Weights of a small mixture-of-experts language model, trained from scratch on English Wikipedia.
Size: 11 layers, width 512, vocabulary 32000, 82.7M parameters.
Below are experts of layer 2 (counted from 0) of a mixture-of-experts language model. Rows are named router (the router's row for the expert), gate (a neuron's input weights, with its number), up (a neuron's input weights, with its number), down (a neuron's output weights, with its number) and show model dimensions 128-191. Each number is 500 + 40 x the weight over its row's rms, rounded and kept within 0 to 999. Numbers have three digits each.
After each expert's rows: "mostly gets" lists some tokens that are sent to it at least half of the time. This comes from a sample of Wikipedia text that the model never trained on.

# expert 4
router:600522558491468497417533520485563492462537485449518512451476470488500493510503586430475540482472460463496499595481521435535461529428504486478497481527508464482444444471517554455551489476465481
gate0:515463528474512463479591605456499494491493511505581577486468558488533561513472515555514531499493424544454508598525505467518506451443488527488532465542555510463485484521511430532497497517511462
up0:547479379449412542513471426508555488469464556527473479474470456558475487539493541507535486471518513500552496527575527539536485475542459468437447524568464552513513424465493524438502569448484456
down0:539523524596513471464584478580482504520472530484500418469508476560532492506483504481478514438455515515474553490477493460477444463558470482477563525530492497548461550467437465511496519591463498
gate1:460474425499555490506488529459539432450532567541435498493564509542493415536485454488634549548572501461487483491480515482520481581549376474519566532424556512527547504598541546569546439493452544
up1:444477472465599437559503538444499504479546505519475453536508511517505483550528485513582515509517420443478497516482543484524493570542496509458468544403544524566516488521580586573530496472459461
down1:460536502520482500459541537463506508503522535502594450476473393497523534525440521509496475569414518528509484474456414499547559559500559499522503469455488526503487465467497503501566461538534536
gate2:512474484568467552512510454414495485404487544456461529496462500554492475523484540565529523478488461507467507535448436472495512479477496434543469512517489486551515560530544510512507514536529513
up2:521543474435469519477508496518526542598519514458539546494525526500513439557448518391522552490553523485368533504528460538537485502473477507522497606506467525513555557477559533490515510497499529
down2:515516455491474495492442530518549496448515481433424484501427474500430426507490460519430485598499515526512460529553497473441462445526483580467428439449544555584520542530502509437472500451475507
mostly gets: "ed", "d", "st", "an", "ist", "("

# expert 10
router:463509477531557608481525530519489514485488518440463547423511482429500485526483490472546523524468521464523503513515482409494510556494466462490544481504484495577511503461427429453559487502480465
gate0:505525456544489497511487524456496485488444526467501456543522544530449471511490477431498508586511549482512467490521444510483571517520460466557498471527468535453463477437461453587499447557513471
up0:531471506517509487513519568462427501535441472454444544570532486480556456469487497492585484522443557527526487451622465498463553536558449489521480473514510537482531435469506498495497475520545487
down0:528491562581500503568453534474508528471450508500425574545488549472480495519479515501501479508586532542575548553566486464441551541436517510532474495503466481553465480497477529539473482492489483
gate1:517439458457511544508492491534436490485574438433512532521525530543467511455489486439545523444533444531471437561485480545537561510539499520530578562512494447456533516530469528465485485501557524
up1:517540505584493471555541498508515546545507504581439544471523441511428547494458505496476543437483494492502574494581531438471416460452511496483443469510506544496468469491535450460441545512531482
down1:457544532431518497433467451558469538484534476473507489477443536518445467503436500477488475510488510582573525496486476497486494479544487521575498546516619514499449531519598518595490398524465540
gate2:477475486502554504434483550461460556517568507438509440484546492483462593443519491517507519529465499471627516499454440543502459531531489493518488524553584503502524518570531521556473492583514514
up2:519531547495521456483465462475511471510529455514545521552501572493553554471500496526495536557485524569433522498591486503535474454488511509445517455459416494549559526491519551466486430480542498
down2:545565460498509551414515534517484463447471521484550480565570480504500581503507523511514482523486488471503524500425475541504477517456501528491441531488527509450502503506445494551531566478593470
mostly gets: " St", "age", "ton", " 2006", "ba", "be"

# expert 9
router:510467472486523401531492421519526454508570473529483435535445586502558538479495542509474456464508487541450539510490493449516506507545595544520469490452436514502464493469524478458498557556533402
gate0:487463493538460450570567479511460490494483437459466520518458505522438493462533507542493503496595457575469530432535529455523480566481467489518461511465483485470483493504447390543497467424543521
up0:538480521520456482616499551453536546476528445432539488485478544488424484529451463470545530550474453551507536450553559481486496528448506533584492485515443480480526455466500477531516489450461544
down0:524494489449418486424523390485528460502381566519523515458528493543487472499567535528555517464468490530506484487505459528566519450547594482500528501473515559476411460481464527542553470476557498
gate1:487501498537558516463448510578467460611471517518522439545518541532497532471531505501464499546493455510449560532557494567473535560567490468499470558454444441510492452511525454477481494556561426
up1:548477524541479492428440500550509505578491525502554463517493513515514552491451508541528528500536501488406526516526470541549534514524509470522476504475456485526515454573513482575529546538491469
down1:479505516546488573470459535534494485568517544493557504557452546530449428509463435483496505527474553546504499441502528558508468520477411511449548495572495528522479561532458551511533516438527454
gate2:482486523468464527484501499568482473513544496495537412501427543559542496495448450518458490537481471483550440512501511493508566460456463510463509491488469457480484440518535538530497438505515526
up2:498525504490506514478537474396517482478516508484485473452512493456519428432478545582532448483506565463476502469484447535499490552534576576532516447564493499505560544476486415556486476447488473
down2:499471504503483498531520538490586491573531492411524476494447505450443476477533462463443496507536493417544454449482546433417551503527535448524482498418408478437566433480497494570498454460487521
mostly gets: "on", "l", "it", " College", "ive", "up"

# expert 7
router:471488402452516502433450414481498487539510494556520502473439568559474576502522510583558500554444503491449489473463470515565444483445486524517522412518556529521550456520505519534475507426539500
gate0:515429504532582532462501432514430501503465424464490516573419454511508515525583440448515476524542507504586456461463452529474498459486468493505499469511451415527544564520526474513486458556520478
up0:522496519499529507530470566498431417491474481444462475528519450567547453460475513489534514528458423539476510537418471495486599465453494537566492422472474568504395515414519507412447523489522500
down0:466477533511519506475456507494530472584499452527520526510423506462454458521483505530518452540508489444500521488452474536502539522420499524492503460561486478478447487598500557537441480472441505
gate1:521530490567423523484487514520494524527449567480423493489516479500539562473478551508540506433474517490543477515494514461526528485510436534505469579458552506482486451527454529515548502555445502
up1:451453513529499470524504463501494433497519473502523486501482411529491469529485509509461526462562517517545633532529498460469500449440598498468496489536486554500534482472481482541465533441475560
down1:515447511501557507481479487483539532455544447455500470442517407446500483496541533510425511472577484454482573529499513491498474549477527539483516471540494573454478519502499519459499539489472548
gate2:453580526466570546556542553514431483465431518482497534465457504441559477546479483388526481511572429515501449468468532544467527455509434574515541530548559487417461500468460559454535439508497486
up2:415446491549471513453448465523474534538434516494498494503437557519458412483537484520546499497501483449438481462446552555507526394516545473456496552536545464478456473595539510452527481427560471
down2:445528504482504537609506543514472428485512532493479498436425483561513469540578519496576547478493499516469478477529409452528538526585518545503505456512496484552546559486473571461540497509499492
mostly gets: " that", " were", " which", " has", " have", " who"

# expert 11
router:420487509534461531548470511462412482519430498532537500563525516539514444462480425541509510452481512466508450500481534503486545581525502534502563454492475505529456530496490520576458519496484478
gate0:505497443426485464489532506509515541474491447525431507466490482517566541425522520501460573446437512480501527473492500510520608464552452594586515533533468590505491375501532464503532491561550512
up0:540497434476484509495481584513498542437515527483416515406515456582543578439561469553564507510495453535490494450478463534544562447566452501507569518413554500555499440551508574465601447498473478
down0:573425505541401481496502516450520529528547505551445498480488468521509544428578515496521475476563477522549496513492478483460555452492474564529491520499507502539550382517545476478527468542513508
gate1:472418547485515461536513496522455487484550536434445484417531479484458540518576447504477524511510471583482485525457545522471505549572513491533451507483457487506467568511549468557464509501544484
up1:411484537460498479508512474484477467522556526460455480453511506441480533531545474566473469507516474566461460528507577509505476552596489451485417488538420462509452554389513462565460457479492477
down1:473518531476469482473471564452429531491530522505454510509487514480445453480520486410473451482509497547492450488466553530433500611557521531541448468478530438542508505477562452492468478515471491
gate2:535483414558562573490466486500530495530497528480433500503545519527472467538429512494457505504466500510504587535529490504512451522474486498541400495495493491490451448467503480455438525470531451
up2:550549533451491537475498585482563505422467474468477413535462549505509579420529516480471437520495496501426469510462495535522510499513558470503539483463486459501444546464601538481443509521507505
down2:519527497508467518521479566513461411481534554497496461527504470480488507496510485489588505472519449527480492432468488560472545468433521461490470463487479555487475542526475537440555511539423529
mostly gets: "00", "é", "16", "ance", "′", "30"

# expert 8
router:494520503464445480554462516472550481462441475441508609489532454490531458466461476460491478533552440411513495523537424508470513462477449527452567539549465563542549574561564517455433528566403528
gate0:566502552527447474477520511428504481454516482442485511478437507455544528489511515472469509459538470516525508503451514526472517474482566473469473514515518438579485523478479532470539518533475518
up0:533485522524475410480491500521563401547478502508556539470512439459512530564495509509511495475455522466532541499454565564531473528441590560462483550529501523526405508481476493503481463483497513
down0:589497488539542490512568483480551404453458496503542547434595531545501425523519477523469492428490467574436493499437535604609476478543484487535521467574483483473421545456555490488505467531536479
gate1:497525514508563550551466464489436519459528567504508497493442443473548520453558426547480520504514486504459510536513468560505496537511544409496526509427576530479492480544513461514468529508482538
up1:427458526483501507471470490506402506541542505534454526549546542509544503405556540525524444493432497519484518571485460527459435480467549520431496523569610535552585508517473531542419449531432462
down1:565520556512507547536502512421507538493531494508524524507526454477492524494501470479526531579478607595429522452492451493520460473561516516559476513494414489422421523519504546504550455519523530
gate2:463492477540477392396530552471507443498398469501462489516544466441545529454528469494479441483437440521519518512537474519406479515485505532481545505462552491529499555532477518503419539480565454
up2:556481473489446564577409465526546503479522515474560501478490544508462464507511534522529525517554525512499465485504541465583532489465510497496446493524488484494447536462496429489550500481441485
down2:509545461615468492579503485523536501524571545451551508605504439497480452547526507471542488538639489446531491520503475479425561501507522513516476540450414572465557509510440478638544472537476454
mostly gets: " name", " School", "am", "ers", " Me", "X"

# expert 13
router:524486553543471494541511551514544553586518529485497497555531476501532499506463482479451522528513485538499527434536502592511498457522555477550441540440532493543484491503444525422582435461503551
gate0:533523467522518488463510473594488516401446527531521431446449565527487556466523483444458615440486531509524475498514516520444534452529520448499566520466431520484495519478519475480529478537461480
up0:514477456505458463440489411500477510532540443479454490477555524553464429475420529473520473482544538503523536485510442498520451490544478496510526536510539480510512580461561488476506545502548480
down0:412519495580451408447497512550508444525514485495462569500519578527443502502497497529446440496580426518467519525531426561488441445474465535449463487579573524485459538502504494480469491530462518
gate1:501458472483429541522543538510517558458534495508497533456496527501469535537465506487535472532445471493440564494459460550553460487527420527503484450444478505495496489494495495532476531554600505
up1:461495510389483510492515492478561536451556550487457564452527573455467450610512504518455531497529531418416514484480485470533531469484560467486566503459512474498512484541538542450517504520527408
down1:502529510468572558523451529435549493580493459473536580557492463415510512514538509435564416499461462406451596544571432532551481489500458484560525579453503514489479395438451525524502521429442431
gate2:533530491469505493530531400458497526514544544488531488600482575513513511536462513486532512523466439515518545437489412523536467453576531453554531515510544455548526549512457462487472458531559537
up2:549510502524476541486522499553504515509497525513458494453558442522500498456484463534487456475482587432490475574463513499477563485469502543554510452495472553496424410515457588462496469491508474
down2:444491480507528500469488469494487417565473411479574566487470506459503482472453528480517556504570501502500453555472482515498443521440463572483439438508520568510434454523460530486538529498529462
mostly gets: " two", " first", " other", " more", " \"", " 14"

# expert 1
router:493488477453476503463509534435486478442524473513548513471539564463520469548501510483423517497564539499518498509449514511448479468518485485495488575482501447495457529480481520446492499475485458
gate0:436520541475491496452467541501534521440519424557502527452507508547475588610456414496542450433535512386463486562498484502444431515551498501502589524500550484466464523546454500491547442474448519
up0:488502550477501504479453542595501501465519474526511436505534549469478545496535470514471451446562509506537482567487503494446519502461409446545576550487488511524455537513490470449527471501563566
down0:522513474515513523463535486501526594462513516452502485531502521537560431460562487518532496534507521527508487470455554483450456519483541483469515557509543505491543533498494533469563521552527564
gate1:501466539560456536494535544507568487555509557468454463458503545474480557464542420442514492466452488503525520523476485517511549511559534501494494505479541520500458578537541485467485540413465601
up1:545486495536549572509533507452522480467509494537504454502487494571470517551564530448476442550501581459507526482497515567513459442493524527499461531411521513495604443526463516495499526444508421
down1:499484466505521559461516525509509513482492473450541558488532494478540479466542435541508498500473496542528492550478491499480443502513528627548450488499540443538540452511484525559541471449476520
gate2:397544549549509516424493521479540472479542484555528523460487468480458423551489484546482457484463498482552516554610462492490476417465421510500552444545510504458512448497419461477493530538511529
up2:552457491531536458515416485564494530486499535538493444543499503510527530461479510453572509448539521501436462460474498467494517489602518526459571547423479508495471611493593580474483516431512476
down2:514501491561471542449460515619531479510452506518482481513516543563523462498501507411531475518562547451399505498450452468528514528441506531500484511517519458493490512431545509442523564470470455
mostly gets: "\"", " United", " University", " New", " States", " York"

# expert 3
router:516502442471528507497504445550521450491539453535481585460445488517460584454513496451464522538526528585461491476464484472468509462540482490458463512448498489502516497540563514463501479536475510
gate0:490466468523498542483494480556483494509539447468523515458502544510495499543573513519545552490556467540571581468531487393461533568545509494526461527521556497473488591559475508470497505523481493
up0:505565542450482495469451504496501517574465519501512472551461499447477442579484482540439480520512538457478517476472505500424452416463439547525499469566490476515510520515500474495496454457532491
down0:451546556464483484478425473490489482500533585478454460518569460506560540518525461516535502499510511471451452489429493548524453448436519531523471490464560569480494501578444442552532525460511479
gate1:559435506501536526493512522529554511485508389544472467531583471494459549526510612489542533438529462467524462556481541520543531520511539548468560533526528519524533462556517524597426545496445449
up1:496432497571512566501562479523549569486563511557449493546562467473483548546518525496522530512524481502518447554494524504506495518495524532469564549514492424522500427541533542562486491478482400
down1:579470465502480524469548468482553515453576539548517521574550489523475479483395515464513452514467543413563539482449549489586513530456530469495516488533434515514440518538483555466430545516508491
gate2:501502540521475550476432499490513581482555530527519575485469530557442504498551517510460488494529460560519534472522403446521502476559503478494504524497568464497479455523448458506482541554454474
up2:449504508489418484487459475482478474527540494492518465474492556580517568553482474518516468480499517516469592482521455502460477471550536464475484600522516516574488499463496453493457581502475531
down2:514521553545490564531543520446461483531486524495513513446501528550492496584531519574545519588506460508520506509548501509519525480480452430439515578485540410456454527523505541483513522484542500
mostly gets: ")", "),", ").", " one", " Europe", " himself"

# expert 15
router:556545512496511486481518497484510538500522494548470456487480502465478488533552544504513490502546514549423491478462502491486490467535478516511536445518476463358544560557544492591458475546532497
gate0:506541424502540575431506513556477531553461524491516440452451524528524520527460458510521463547453513514469452500521495552464488503494487523545592503527461509449517532454495495448467475475532474
up0:521468487546424513546493500505496505529513510494517518517391486500502432528477430447453542495490501454525496527469482533511470523420545507475468513454448563585443476419504502445498484510557512
down0:549490568445521602489484469551474442450496563503486572461489517445441462510524464522486503563536510416630517494556579453516500528477533533529519537464411509519461455451432449504491491484567517
gate1:459558497612471527493492511497554519442500414552597468501480440543469447551492502559453461531499438407464555555477489508517511590556517482470465453472472547459515482552583486524554491421478542
up1:415498458489444481521523546506553512579500464514543474497496449524513504489457511504632423510514454537487455554511442538504489484522575548480507495509524425486475485459495522427426542549529478
down1:539539496516497483586520526469491477545474529436462445487568502462462535473489449495508547430525540570540548479558496545528532468578480460557516510509445515496493470452491491474468542483499472
gate2:506529485531574453557525561471529552548521457573506493552512455528544533485505446443502530451495464516523517489476484468483489468506488514436507478482468551450479499511589489493497561428494456
up2:448511494493461495477539558539582523495428515488477527483521604463462452506482528523505505489510500514476506475465470587426450573470553508499512449465481567499528478454524566511471440518426520
down2:492530548470529486481481455522443523449483560490525515605556527504521456497488477518511517563508497509480474515530468498415479522467564492492466491492470468483510427523528501530410491505430542
mostly gets: "al", "=", " m", " O", " N", " October"

# expert 0
router:528545563534520458442520505512577528460505505486404456465520442479487511533552517495546468458431575434488537563487486475476465501478446560526499569517516613472529516477495500522462566486442486
gate0:485478473435473484509531400516459481489532459503475459465566538492491458496462540464547457464595453508546555503538523483490572456605488444500454530462543525508487594413464439530471495530552516
up0:436479497399512494528543510460443461468563509484553544519538464434537528477538465509434547486489481532500521497436533566506586552533477574521572490480521500506510503553539560456507400462534420
down0:579407514417473514523444506489464443438496486436452493516524506540552476442501502520463509497478486567500422538425501491488519537484579536522513472513514493583457455507524490456545549515498474
gate1:578526556496556485469511525440493506609513516499499512467486531537441457493568514417422612442533535481470521556529495537474546548460546474560400517599535470540490530512544493505502520447521534
up1:498499497485510451503537408555561453494483507565475504490568469475525478522412533552526505555506537537557461551549439486556514456500542508485494439487489522489510482440548485537460463524497482
down1:489443517513510469575439413502518506476536491472472483435552488428545494512495524571556454479447473495531482552510539498489514542504488500529397518385549500495502545512544496444461569452555530
gate2:544476484463456521555469515548586381547527463533545486486567468511470447486523457471513531512514545480456554543475459565497481453509536520518494535508485560433491458502465462478476500402602483
up2:453548551463430432557534439552488501541541501572505514462533499520465424415506501493507529521382510469441529468477475554489501452535525475541520509446474478442482532512503513459465486489442461
down2:522531475498454439471505488517436456450546513479505494481576551424458500577563522532522495451469511461469520485547545400508445467462325458498495424461578406515489441510614522466488459536465447
mostly gets: " G", " D", " season", " B", " F", " R"

# expert 2
router:523487435437518448482474503482484452516449531498503478516560511507551483502452528557525514456483467499568520533456475517544540599439503407495468482484524462524527447441582457527461410531455509
gate0:548516608539500520518529465519506469456479424578443527507479487496467525590493479467585500450476484561420499487515547490480512509448525525584526496518509515533511557464514477528420478503497498
up0:520507427539515473503493514569498540490498511453550440414488489504522571450571521482434472550527547472453551552492398498595484467528514521487446487482459550479469452482522522464521529512542555
down0:515517540458427500558493529490480576446569499472530554579492522502482432546485470472586532522522514503460530465510467533500466496513513480498466573471529480529574527450527504510554503484501465
gate1:480482472493526550397503429549457513470484493550497487538506510478536454497543506466483533460553423491514532530538473477477490555468547400494559490550480486517567564557497448500495482462520546
up1:516461503511577502465491513531478543509522548494476536590488448543509496551521507478540603471584428468501482493541515527483526453512562400417452492541456401558535473514545492457454531469478477
down1:446502479482524476489461457428502510498458507540497542486581563537497488530484545514500482498541473446430505479471509609528521502537455524470440498531525482550551468448518572498523481476495538
gate2:510502509419550504447481470601494471538560508539463551524529511489447535487502497501492503554521498518469470550533497464500531482544439535495458534470445469467550469524499498520455482588435521
up2:437525503429528555468522567451511403466475464522445480599483530437462591453523479504532502531501440492527517478496552526462450524558509543438557508569516532442521506512476516502478564573543456
down2:408562477487477569463463487541396538471473469524426463449490522540556453499427458475551525509478493562469460451518444501502496453544496524432546577507496530476548482520480530502537512509437505
mostly gets: " for", " as", " at", " during", " after", " when"

# expert 14
router:404500577512510464526502420507535521492497531510499507509520497450479486554553544473474498475517536546520463482517546527466550428520516551482399450545521499416575472505505448538492514548421492
gate0:519483509518558563442568460530530531430450473544472538552449453535474510444396506524490516486463467517431554440516454584525515528499446488518558555515464476496602462479469518469484507599481440
up0:509475458500501497466452547540527475504503504529522509493487487582586530540450477489548546446553472445458439490489455470503516498543503513443518494469498562450492505465430548429489500480599433
down0:408490503452491466515558530483431470504482467450490527505456535506504557571552485502564545499461490542485538512480518494565477558483540488447426518515477539453465569504554558600498480431509462
gate1:484470484513568451477466500433550491489504482546518513440468411495514458593484494536569446537457451446477542508461493518490452471500507464554445498492456504467493506461507540470521465445506586
up1:486487485440601479486487518493561511531463414519530477513421444477511459530436467447478525546497488485443500536475559451573543467417506438514534460537468599494524534431521531470491525518517517
down1:489466529485503518465422518446509475483458468481425560443496529478462482458521525497537510516514479507483463508461499452464468464449475543496490532498600525532508557479498481577460490502532531
gate2:492555525492468480476519466557460546503567527554447465561496523483524476533534563427515484446473460533514507497436467514497551531511589470476514595536405531581510537517471502548549521538461511
up2:499501546494485468521453490479483555580551575446477457504493483460523497510568470489515554534546473481505494541455435524489564517445506492517471525517440496516459510481501471537525537531514587
down2:537476497444547519480415559446455533529509475525446502540539578542507543508505519462483511427486525495535574531508549504496549503538419516497418529513477503507461484447502502536550481466437489
mostly gets: " 2", " 6", " 8", "2", " February", "z"

# expert 12
router:519515463521480531528502523523485534478525550446523476489444470557503540512537435553553485510493506482527454504530508508506489485574491440497489488495471508542488504502480520529489563509648528
gate0:473563498543541492523532373547507477448495474503558519488522492496492538512517521539509462503515482541548552446497503474447466513515485541499498500458487480477495439518543503566475464581545551
up0:473501516529537486489503528542512524450506474518429480468538412533445513459490439477524531486508480526450492482481479505492500497496564530464501535506501499454505389459533483470467476529514565
down0:505479520523456516511521573533543484481513476498506442483455555489531528500465476491582521474451492458504452507484500457523495410519489528516527484545458474609495526544498499539447470553451464
gate1:472505521445466488532463505480506479484535487441503507539467527443461451516509561477479537445513477454536509530440502477410560524455455479522511471466519517574489498537546446489486534519463494
up1:485458543482503541592518500503560552446537494488522479498535488509440482453525532521461526431439413445481519506498518565445534430448497474502492473592416563586463454438511558511432551509554439
down1:476470533463446454525380521404495487443465538488495468520505500444510502460448487592504416466490538493471530623526432493518567494483462493512505446514467477506563489536428489470477553477511455
gate2:446475460427538488506511490462488445483462470513518507446467578474533504476557447526522471490462474509508491495558484460470573457558458427475522488460502448499565482553546486575490537478500481
up2:446492514526526474512479519410548435474496556546557457456502517501481565535536501450610483489479550561467457499529540567470506459515514439468513554515521458586476494472468507541561498494538410
down2:393491523509509521534499483477473521502562504472516506516469526549464493548573542498523507479500515480550505484490601472509488505568505502488476537509433496572516494467567500551490530500562428
mostly gets: "==", " In", "The", "===", "In", " =="

# expert 5
router:547501497520578541506532535536477463481478475529514485447425548466486496521508522436477504561510528561467476506561540492514483480483406540467490506463474501441479530445461504432460490501515543
gate0:485503482493528495454476543495450506456454437564504497428482558521495504518515501453423461502504428477405500530541497486517460471497457574504552556452538492438547523480449491532448579501554583
up0:481485525439494478518509510487472519557533596454489534478585406467488519540523503579533521591557540499552513464450523487496492493463482485535525481497489550508516469467543456505468508536493505
down0:505503453478486488437481503464560491460496536530550468531494523509514511463486608584535526470509437486530489539518526565461474474456528534508497443498490504520514459497469524510537476532508554
gate1:539503501468410544511466516479504479525599468490527500467535503527558413547508496491520468423468448507549470514470478480410564504447528479480540532552482446522529555475533590525527523499482486
up1:436486417540429498542519514512470531481454522525453498480496516541543546494494507466514520490477511491545515524511476521485475546454556507555444550518560496510469429524508494526476502464579531
down1:429491537566443505446493458479497500472532466485484575502412483502475577446512528473525554483470488462442426520507479493417525559533494495583491485514477449523527526500523589483557531479458501
gate2:537478513489500479467481475609532524450460465472536461503456458516528467540476550486501497488502450473533510537508517562489589413410480558542521500491496532466410511459521528443546531491448524
up2:556471529556497487533505517546553471465502433511565521436513536529494413572423523482607501495512520493513517517499503478465503422460501518501529483543508458536470455497493531489559500495510444
down2:510527534465491514479543491506536502503460539492455546462548466591494486556460411487466521547545508532501531422453467486489407499564520460462502591518499484434469509424603530493482550445493516
mostly gets: "s", "n", " de", " van", "nes", " Jan"

# expert 6
router:503522470492540508538551487540521455483475479482504566488471497548449482432549531475459463531509466521507521457434486503476429470468465476501502512521476543501495467499549456499473514548468565
gate0:500445476435470477516518504390542452459544531498478503510457461522475512551582484470553492514457468451507511512444523527512438460524480472523567397516464528455486602481521517522553558514522520
up0:538522521514555509490476457559560474374463450433485626464484469434494460537476485431532451492538471465440501596510492516458535543529496515499484517381486524467542518486485525434419469530540467
down0:488535508588567506499494494515518492523465482564554512543523467539436547447485501504516515503453524471424543494503449511584484534538509494502518491451504427487424539463524517450461516502493556
gate1:564528440501398536480503524528479499458449511507469509459529521473482489476492504493506499505517441453470511545542427483451478472510528461470582522626481496459458529531562520523508575504459452
up1:537498498468521536515487560508502506554536546512459603496528489498516547503495530571570482538533506484465515562493509488482512533492529473372473492524494483478474501501456521443508496451471519
down1:498466471447504476543563439503533528515518551470559412550545502561546583452464514525535534542533450507524451510537431483473483471535536482446573561518487519549434491546529469481425526458537440
gate2:515450469502530452508529492519564518558487454493507437510511532453500459515498455576537497540446516485460516476550534511521557403611530501503512470505479513502472477468458470496431553569561529
up2:500547509506468487502524524463482498566539523577496538512533466497519530473536487541440374486503558501573460533439505450490490463453442527453484484455507546504503471480484510475525464504527457
down2:458481492383533478477496569511534509466422509510503543496430444541524470501514537495440477418483539543440497514511486569518494583511567544459503450547532460477515447534537487469477460472546483
mostly gets: " ", " North", " Ha", " Black", " Red", " million"